{
  "num_hidden_layers": 16,
  "hidden_size": 160,
  "n_experts": 64,
  "experts_per_token": 3,
  "d_expert": 128,
  "d_shared_expert": 0,
  "hidden_act": "silu",
  "moe_layers": [2, 3, 4, 5, 6, 7, 8, 9, 10, 11, 12, 13, 14, 15],
  "router_score": "softmax",
  "normalize_top_k": true,
  "routed_scale": 1.0,
  "balance_loss": 0.000246,
  "balance_bias": true,
  "router_cosine_scale": 20.0,
  "router_bias": true,
  "init_std_router": 0.0106,
  "lr_router": 0.000682,
  "vocab_size": 5221,
  "norm": "rmsnorm",
  "norm_eps": 1e-05,
  "tie_word_embeddings": false,
  "optimizer": "muon",
  "learning_rate": 0.00784,
  "beta1": 0.9,
  "batch_tokens": [65536, 131072, 196608],
  "max_seq_len": 1024,
  "train_tokens": 476500000,
  "max_steps": 3844,
  "dataset": "wikipedia_en"
}
Below are experts of layer 13 (counted from 0) of a mixture-of-experts language model. Rows are named router (the router's row for the expert) and show model dimensions 40-79. Each number is 200 + 30 x the weight over its row's rms, rounded and kept within 0 to 999.
After each expert's rows: a language model's description of what the expert responds to. This comes from a sample of Wikipedia text that the model never trained on.

# expert 50
router,252,210,209,191,208,206,199,231,201,206,180,271,176,182,181,236,203,197,160,181,144,115,152,205,189,165,159,206,184,144,227,166,210,176,241,201,214,217,202,276
It responds to: List hyphens in scientific classification boxes ("- Order:"), table pipes, the article a, and short fragments like car, cy, hor, y.

# expert 19
router,186,193,183,204,204,266,188,226,197,244,210,232,201,216,189,216,226,233,181,187,205,225,239,191,257,243,225,247,162,226,243,152,179,218,186,197,251,155,194,175
It responds to: Nouns and word endings about sports, music and media, such as Cup, League, game, football, song, Award, completing doubles, hockey, Beatles.

# expert 34
router,211,126,223,232,201,129,198,241,235,222,198,141,193,220,178,202,237,223,224,224,234,243,207,251,259,205,213,179,100,166,239,226,198,214,216,273,206,191,191,203
It responds to: Word-start or middle stems that take verb endings like -ed or -ing, such as app, ent, prov, sett, Represent, often capitalized or after t, S.

# expert 62
router,231,215,233,195,222,197,169,169,216,196,164,214,194,225,209,199,192,229,235,208,231,188,245,222,161,127,213,241,174,103,191,221,194,200,199,225,185,172,194,166
It responds to: Mid-word syllables in non-English proper names, especially South Asian, Slavic, Turkic, and Spanish, such as -ur-, -and-, -adesh, -ić, -at-.

# expert 58
router,180,211,252,175,266,223,169,207,225,169,194,149,246,229,221,222,230,204,156,202,189,198,195,172,208,211,154,191,220,203,258,176,230,198,149,238,280,193,223,227
It responds to: Early syllables of personal and place names, often after M, V, or P, such as Mc, Mon, Man, Mar, Munar, Muncie, Miami.

# expert 63
router,194,166,173,157,266,219,225,223,172,223,176,196,150,190,192,196,189,232,193,172,153,200,182,203,212,198,213,138,232,238,190,159,279,245,223,219,222,182,232,188
It responds to: Single letters and short pieces inside names, titles and abbreviations, such as Br, Dr, Jr, p.m., Sch-r-öder, plus non-Latin script bytes.

# expert 60
router,215,198,185,162,191,208,224,209,180,185,204,210,240,191,245,215,192,106,180,239,209,167,171,175,226,211,193,193,239,247,173,179,222,154,186,194,216,186,233,194
It responds to: Modal verbs and pronouns such as would, can, should, I, plus the infinitive to and first capitals of abbreviations and names.

# expert 11
router,187,155,221,262,207,135,193,181,161,164,172,193,197,214,175,211,204,198,236,198,189,194,164,198,160,192,195,172,207,240,202,235,214,196,160,200,251,168,181,254
It responds to: Single-letter word starts, mostly P or p, also r, k, R, K, beginning words such as poll, paid, People, page.

# expert 17
router,234,226,188,200,242,214,216,170,130,189,203,172,182,220,159,209,190,197,216,179,229,208,233,218,205,183,236,210,164,233,203,203,206,190,222,193,193,184,199,189
It responds to: Final pieces of proper names, especially surnames and places, such as -son, -ić, -ski, Foster, Kleinová, Vermont, often before commas or table bars.

# expert 55
router,197,156,195,232,137,185,209,166,185,183,169,268,188,211,199,209,170,189,199,247,192,171,208,174,216,214,240,170,191,291,155,194,204,181,180,244,236,215,216,154
It responds to: First pieces of words beginning with consonant clusters or single capitals, such as Cl, ch, fl, qu, st, K, as in Clay, circus, steamship.

# expert 7
router,251,208,214,208,205,181,185,271,223,205,152,183,195,173,164,180,237,241,199,166,205,242,160,246,196,196,222,192,237,224,154,194,186,230,204,222,209,197,222,225
It responds to: First three digits of years (201, 199, 202) in dates and tables, opening parentheses before ages or actors, and Latinate prefixes like sub, per, un.

# expert 54
router,222,198,158,243,220,208,197,234,162,207,218,167,255,183,150,156,216,188,166,196,217,150,237,216,220,165,202,160,215,174,210,205,194,142,185,195,141,270,200,171
It responds to: Numbers and units in infobox facts such as ages, birth years, areas and coordinates, e.g. (age 59), 325 cm, km², °E.

# expert 8
router,179,248,216,214,242,199,199,198,265,222,241,190,207,183,218,289,161,223,204,225,160,166,196,223,169,193,232,187,226,253,189,186,170,248,251,162,207,178,203,196
It responds to: Proper adjectives and place-name starts after the/of/in, such as United Kingdom, New York, Spanish, English, plus initial s/sc pieces.

# expert 49
router,229,228,195,195,194,219,193,217,204,208,210,182,158,165,136,210,212,240,180,218,210,178,143,256,229,178,214,212,143,184,231,202,182,192,218,184,193,197,155,153
It responds to: Head nouns for institutions, offices, places and relations, typically before "of", such as University, Governor, College, city, member, wife, army.

# expert 61
router,228,225,180,195,248,192,223,179,161,202,112,133,163,245,166,207,197,213,188,189,194,214,192,205,167,183,218,151,221,195,195,200,174,137,216,224,162,200,173,222
It responds to: Ending or inner fragments like e, te, ne, le in longer words and taxonomic terms (inver-te-brates, -idae), plus there, more, less.

# expert 37
router,235,179,199,182,191,260,158,193,208,243,237,211,184,184,190,183,231,160,198,188,185,193,177,233,158,166,185,202,231,197,172,170,192,221,221,190,200,191,219,207
It responds to: Line-initial list dashes, colons, "the" after "for/in", possessive s, and common English first names like William, James, Charles.

# expert 42
router,191,223,209,197,238,197,179,177,133,222,222,176,241,187,243,222,159,204,226,168,177,183,201,236,238,207,222,204,145,207,176,164,312,229,186,190,175,211,234,185
It responds to: Byte pieces of Thai, Khmer, Cyrillic, Arabic and other scripts, accented letters like ö, è, and coordinate symbols like ° and ′.

# expert 21
router,237,171,249,217,223,200,206,179,162,158,214,235,193,194,184,262,249,244,199,237,211,220,227,231,212,142,212,206,176,190,151,195,178,235,179,216,238,187,198,202
It responds to: Middle and final pieces of place, team and title names, such as Wimb-led-on, -ingham, -bury, and capitalized World, Royal, Best.

# expert 0
router,165,183,224,226,257,229,236,219,186,177,173,244,219,229,173,139,187,195,204,172,240,152,239,179,245,235,197,178,233,209,225,184,236,206,184,193,186,230,181,183
It responds to: Numbers, dashes, percentages and column headers inside sports and election tables, such as Votes, Pts, Goals, 0–3, 54%.

# expert 3
router,167,248,232,183,194,255,227,216,233,242,194,198,219,151,171,220,177,168,154,189,205,182,219,224,258,204,226,183,240,148,137,195,189,225,214,144,164,175,226,217
It responds to: Determiners and quantifiers opening a noun phrase, mostly after prepositions, such as the, this, their, several, or following in "the following year".

# expert 36
router,237,178,180,192,155,253,201,206,196,227,195,205,280,188,214,192,190,192,206,174,253,177,212,218,188,267,200,219,194,141,219,212,190,219,146,219,172,175,216,260
It responds to: Pipes and semicolons separating column headers or list fields, such as Title; Role; Notes, and numbers before ordinal endings like 3rd.

# expert 48
router,232,168,187,189,242,191,188,146,117,206,203,169,202,274,178,214,201,159,238,245,235,190,227,218,178,162,251,183,157,212,185,203,208,177,181,204,242,189,197,157
It responds to: Middle and end pieces of personal and place names, especially foreign surnames, such as Wat(z)lavick, Milw(au)kee, Hob(ok)en, Abd.

# expert 38
router,200,186,252,198,153,154,200,231,261,190,177,207,242,249,202,210,167,181,188,228,194,169,186,214,174,217,217,223,267,192,184,190,172,261,233,213,211,179,214,229
It responds to: Markup tokens at line starts or cell breaks: list-item hyphens, == heading signs, table pipes, colons, bullets, as in "- Network:".

# expert 23
router,181,191,250,161,239,216,169,181,206,157,214,195,219,251,173,232,199,184,187,233,212,195,204,248,157,162,210,199,139,159,216,206,204,189,181,247,191,220,145,241
It responds to: Stem pieces of ordinary nouns and verbs, often before suffixes like -s, -ing, -ment, such as dock, damage, death, office, transform.

# expert 27
router,243,181,153,240,140,199,203,204,290,209,172,247,181,182,173,226,157,174,234,175,220,241,264,194,206,168,196,155,166,178,219,179,167,179,225,227,209,196,189,237
It responds to: Opening fragments of longer lowercase words split into pieces, such as ext-ensive, int-ranasal, cont-, res-, ret-irement, sh-owing.

# expert 22
router,194,189,179,212,218,215,184,177,147,197,151,159,167,293,198,223,184,190,197,215,234,221,216,172,220,207,169,190,167,211,199,231,222,192,209,209,217,230,212,248
It responds to: First or second pieces of proper names after a capital initial, as in H-ap-oel, Bol-ivia, Jo, Paul, Christ, Los, in sports and name lists.

# expert 39
router,217,242,221,197,141,191,175,213,180,205,165,191,235,222,233,153,259,164,222,158,210,151,201,202,189,226,180,189,225,277,176,192,210,249,230,176,286,169,192,224
It responds to: Lone space tokens right before a number, date or score in tables and lists, such as "aged 18", "March 27", "FM 85".

# expert 20
router,198,185,200,167,142,198,210,166,201,182,166,207,237,160,229,228,140,161,187,177,187,210,184,157,226,220,192,261,241,205,145,164,201,149,199,203,227,202,210,136
It responds to: Line breaks ending infobox, taxonomy, or cast-list items, plus capital first letters of headings or list entries, such as Critical, Base.

# expert 5
router,228,176,211,214,208,157,188,218,164,157,203,231,223,257,232,200,153,174,188,183,193,140,178,168,177,205,147,171,248,261,204,189,188,194,202,191,188,263,240,224
It responds to: Decimal points inside numbers in tables and stats, such as 6.55 and 3.2, plus word-opening pieces like ab, Ab, emb, par.

# expert 44
router,182,185,142,237,203,213,183,200,136,177,183,222,205,238,239,212,191,209,221,175,196,192,164,151,200,196,190,181,248,225,248,174,199,185,192,214,223,145,205,176
It responds to: Capital letters inside acronyms and all-caps names, plus closing quotes, parentheses, and units, such as AVHRR, XHON, "HOTEL FRANCIS", kg.

# expert 25
router,132,234,225,211,175,223,158,200,183,203,174,203,156,139,198,223,183,230,226,236,200,177,197,223,211,207,204,204,134,162,212,178,202,245,209,240,206,188,158,171
It responds to: Words like all, end, rest, back, form, lead, and ordinal endings th/st/nd, as in 1st, eighteenth, every-th-ing, "All Aboard".

# expert 52
router,259,195,187,202,204,206,199,201,162,149,185,182,196,222,209,202,216,154,142,202,225,200,197,190,210,244,228,196,192,227,172,203,190,207,227,192,190,182,215,112
It responds to: US state and city names like Washington, Ohio, Chicago, plus title words like Guide, Journal, and final pieces of names such as Hawaii, Yale.

# expert 41
router,224,222,200,211,191,217,234,203,230,172,159,222,246,149,228,181,205,183,173,184,199,144,176,160,199,168,205,221,230,192,234,151,132,167,160,197,187,176,173,205
It responds to: Function words carrying a clause forward in prose: and joining verb phrases, was/is/has after subjects, he, which, who, or.

# expert 46
router,203,251,195,208,217,168,140,157,220,205,175,193,207,158,203,191,180,206,155,225,190,219,201,142,225,225,178,220,171,257,155,199,198,242,160,206,206,229,214,241
It responds to: Inner pieces of Latin genus and species names in taxonomy entries, odd byte tokens, and pieces of uncommon surnames like Gysbert or Chittagong.

# expert 2
router,178,184,167,203,171,203,229,167,194,197,180,215,194,176,225,222,157,195,209,193,195,220,171,173,229,177,248,215,186,150,250,190,132,158,215,271,199,167,182,203
It responds to: Word-internal pieces and short stems in running prose, often before -ion, -able, -ography: sp-id-ers, d-ipl-oma, st, respect, refer.

# expert 30
router,198,151,195,202,163,163,220,241,161,208,163,191,238,224,237,243,183,141,231,218,207,210,241,176,211,269,195,172,156,223,138,202,249,208,230,189,179,183,193,177
It responds to: The space or first character after a table pipe or semicolon, usually before a number; also odd pieces such as dec, á, ec.

# expert 14
router,223,156,212,199,250,178,208,227,230,173,194,174,206,170,193,146,212,238,191,195,194,200,198,159,200,227,194,177,188,206,192,164,213,133,230,210,260,232,171,216
It responds to: Space or digit tokens opening numeric cells after a pipe in results and election tables, such as vote counts, percentages, scores like 5–3.

# expert 59
router,197,245,229,202,175,219,205,169,214,202,161,195,189,217,235,151,213,164,247,163,211,212,232,218,180,185,221,167,226,254,181,188,197,182,135,229,221,168,256,175
It responds to: Single consonants or short pieces inside foreign personal and place names, such as Verdasco, Almagro, Stéphane, San Antonio, plus accented bytes.

# expert 18
router,204,149,158,219,229,244,178,209,206,197,208,208,234,212,179,152,172,248,204,197,186,209,237,243,229,219,257,179,222,220,207,181,189,196,177,186,166,210,201,244
It responds to: Digits completing years and large numbers in prose, dates and goal minutes, such as 155(2), 1930(s), 17,405, century.

# expert 47
router,245,237,195,191,249,192,165,178,248,217,183,186,201,230,185,234,159,156,152,167,197,152,129,167,174,181,174,179,166,231,155,200,261,186,167,146,156,209,240,207
It responds to: The article a, plus capitalised or lowercase first pieces of words like Met, Pro, em, Re, averaged, after as, of, is.

# expert 9
router,110,190,253,256,225,223,170,220,223,192,226,193,229,225,150,198,231,249,218,219,185,178,259,225,222,195,198,222,221,186,198,213,155,254,216,176,194,169,179,199
It responds to: Main verbs of narration, usually past tense or -ed/-ing pieces after a subject or was, such as made, became, brought, designed.

# expert 12
router,200,187,193,219,149,211,205,155,233,206,150,151,197,266,277,212,172,235,206,164,207,192,185,185,227,174,205,177,287,217,202,222,189,197,181,170,171,178,233,198
It responds to: Commas after names, places, dates and closing brackets, and sentence-initial concessive or time words such as While, Although, When.

# expert 43
router,197,268,257,194,211,166,229,153,170,227,141,150,188,168,187,207,152,141,208,125,242,214,210,201,166,265,209,177,189,197,191,198,190,203,168,170,183,188,196,206
It responds to: Short inner word fragments, often vowels or ro/ra/ou, inside longer words or romanized Japanese, such as cont-ra-st, v-o-ices, Arm-ou-red, Matter-u.

# expert 31
router,204,194,199,181,250,156,199,195,188,187,189,192,176,204,236,203,213,242,170,188,174,192,187,180,147,163,192,179,180,201,142,209,208,179,192,155,182,185,236,248
It responds to: First names and middle pieces of personal surnames, often foreign, such as Robert, Jim, Lee, Colonna-W-al-ewski, Llewellyn, Laranjeiro.

# expert 57
router,164,198,197,268,158,158,212,215,210,196,219,182,216,183,153,192,219,231,200,213,110,227,179,194,192,172,251,212,228,168,223,207,200,200,181,223,178,171,238,193
It responds to: Auxiliaries, negation and adverbs inside verb phrases, such as not, be, to, than, could, never, just in "can just turn".

# expert 15
router,178,241,181,201,194,246,208,216,200,208,222,204,171,168,176,228,224,222,225,213,223,216,189,233,258,170,213,226,186,197,239,168,191,178,206,193,212,182,217,177
It responds to: Head nouns that close a noun phrase or proper name before punctuation, such as War in "Korean War", album, Festival, Congress.

# expert 16
router,266,245,195,182,207,197,181,188,131,169,219,184,165,243,142,246,173,243,200,190,177,208,224,217,226,204,229,215,260,197,195,172,213,211,181,144,214,225,228,235
It responds to: Final word pieces of foreign personal and place names, mostly vowel endings like a, ia, o, ina, ara, as in Federico and Sedalia.

# expert 1
router,208,228,241,242,176,146,245,213,209,184,202,199,197,177,177,190,235,251,193,172,223,198,217,245,250,208,211,186,286,147,181,166,146,214,186,218,176,161,205,197
It responds to: Prepositions linking a phrase to what follows, especially at, of, in, by, with, from, during, as in "second leg at Ibrox", "wicket of".

# expert 24
router,188,197,184,235,205,199,241,212,202,179,131,184,187,192,206,221,171,217,227,213,148,219,245,229,172,162,216,226,209,158,190,195,147,222,207,223,180,208,203,233
It responds to: The word of inside names of bodies and titles, such as Chamber of Deputies, Court of Appeal, President of Syria, plus season-year digits.

# expert 45
router,200,250,208,186,190,202,144,225,257,211,219,189,161,225,173,216,249,187,211,206,160,207,251,229,228,173,172,199,238,114,188,208,167,201,202,182,151,217,242,198
It responds to: Articles, possessives and "of" inside noun phrases, plus social/political-type adjectives, such as an, its, their, of, political, civil.

# expert 40
router,216,203,194,169,210,159,232,202,227,195,217,226,217,223,209,213,209,246,215,164,192,242,251,212,233,111,192,183,162,175,173,187,228,239,158,163,211,173,250,217
It responds to: Prepositions opening time or circumstance phrases in prose, mainly in, on, for, during, until, after, In at sentence start.

# expert 13
router,157,222,222,226,181,172,188,230,212,186,207,205,161,171,159,212,185,223,218,203,221,231,176,152,169,212,228,192,205,204,196,172,158,242,201,252,181,209,217,172
It responds to: Word-initial or middle stem pieces of Latinate verbs and nouns that will take -ate/-ation endings, such as oper, particip, gr, In-str-uments.

# expert 35
router,198,119,196,219,136,197,207,255,202,188,229,222,193,180,165,170,176,222,204,177,236,207,207,190,182,175,209,237,254,163,192,233,161,214,196,178,132,201,185,168
It responds to: Punctuation separators in tables and stat lists: pipe cells in sports and election tables, colons after labels like Goals, semicolons.

# expert 28
router,158,181,194,170,219,212,188,217,186,208,224,218,183,209,166,241,203,234,235,212,226,194,185,235,247,157,203,203,125,157,241,218,146,163,225,200,216,169,189,231
It responds to: Suffix pieces and whole abstract nouns in prose, such as -ation, -ity, -ances, -ions, development, relationship, system, often before of or punctuation.

# expert 56
router,229,153,200,233,197,226,175,182,171,241,258,170,258,252,229,182,221,213,224,206,211,198,132,188,221,187,218,233,216,265,189,210,199,208,150,204,238,215,178,178
It responds to: Single capital letters or short pieces starting names and words, like W, R, L, Swed-, Bl-, plus born and the orn in Attorney.

# expert 29
router,181,204,241,191,170,193,181,203,249,152,184,236,204,217,161,183,165,190,207,194,260,233,218,212,171,156,235,259,109,178,173,193,227,177,208,220,178,166,216,210
It responds to: Middle syllables of long Latinate words before suffixes like -ed, -ion, -ing, such as assistant, construct, unfavorable, affiliated.

# expert 6
router,167,146,161,209,170,172,216,238,223,229,214,169,145,233,253,228,223,193,204,122,192,207,147,159,190,220,216,218,186,202,189,192,223,192,175,157,161,210,184,158
It responds to: Short first pieces of common lowercase nouns split into subwords, often after the or a, such as d(uties), f(ramed), jud(ges).

# expert 32
router,221,177,197,221,230,259,211,204,238,221,217,198,199,175,201,183,230,222,216,255,196,202,187,252,235,215,236,170,142,180,217,193,183,183,185,170,185,201,164,252
It responds to: Adverbs and linking words in descriptive prose, like also known as, currently, later, originally, typically, often, and is/was/as before descriptions.

# expert 51
router,225,209,212,254,243,215,156,207,244,228,229,169,153,248,227,221,197,267,174,218,193,177,237,228,151,231,233,248,146,163,219,182,189,236,175,167,223,168,185,228
It responds to: Descriptive adjectives and their word pieces after a or the, such as new, high, main, small, sl-ender, broad, Reg-ular.

# expert 26
router,207,212,201,196,145,210,151,249,201,182,191,194,260,186,206,229,229,152,237,187,213,185,203,195,183,176,187,167,258,210,185,204,200,222,161,195,215,220,181,159
It responds to: Row-closing pipe-plus-newline and markdown separator rows, paragraph breaks after infobox blocks, and dashes in season spans like 1999–00.

# expert 10
router,234,181,278,224,234,193,211,215,197,196,210,201,231,205,147,203,177,237,197,190,171,183,193,164,212,227,187,159,206,198,207,204,144,207,183,206,212,234,168,152
It responds to: Month names, year and other words inside tables and sports or election results, such as January, Apps, loan, Released, Preceded.

# expert 53
router,150,194,166,194,197,211,254,166,191,158,219,225,212,136,234,243,171,192,183,192,211,206,216,141,215,208,208,194,260,252,146,172,160,191,186,189,210,214,197,134
It responds to: Single capital letters or short capital pieces beginning proper names in tables and prose, such as T in Tufts, Tahlequah, D in Dauzat.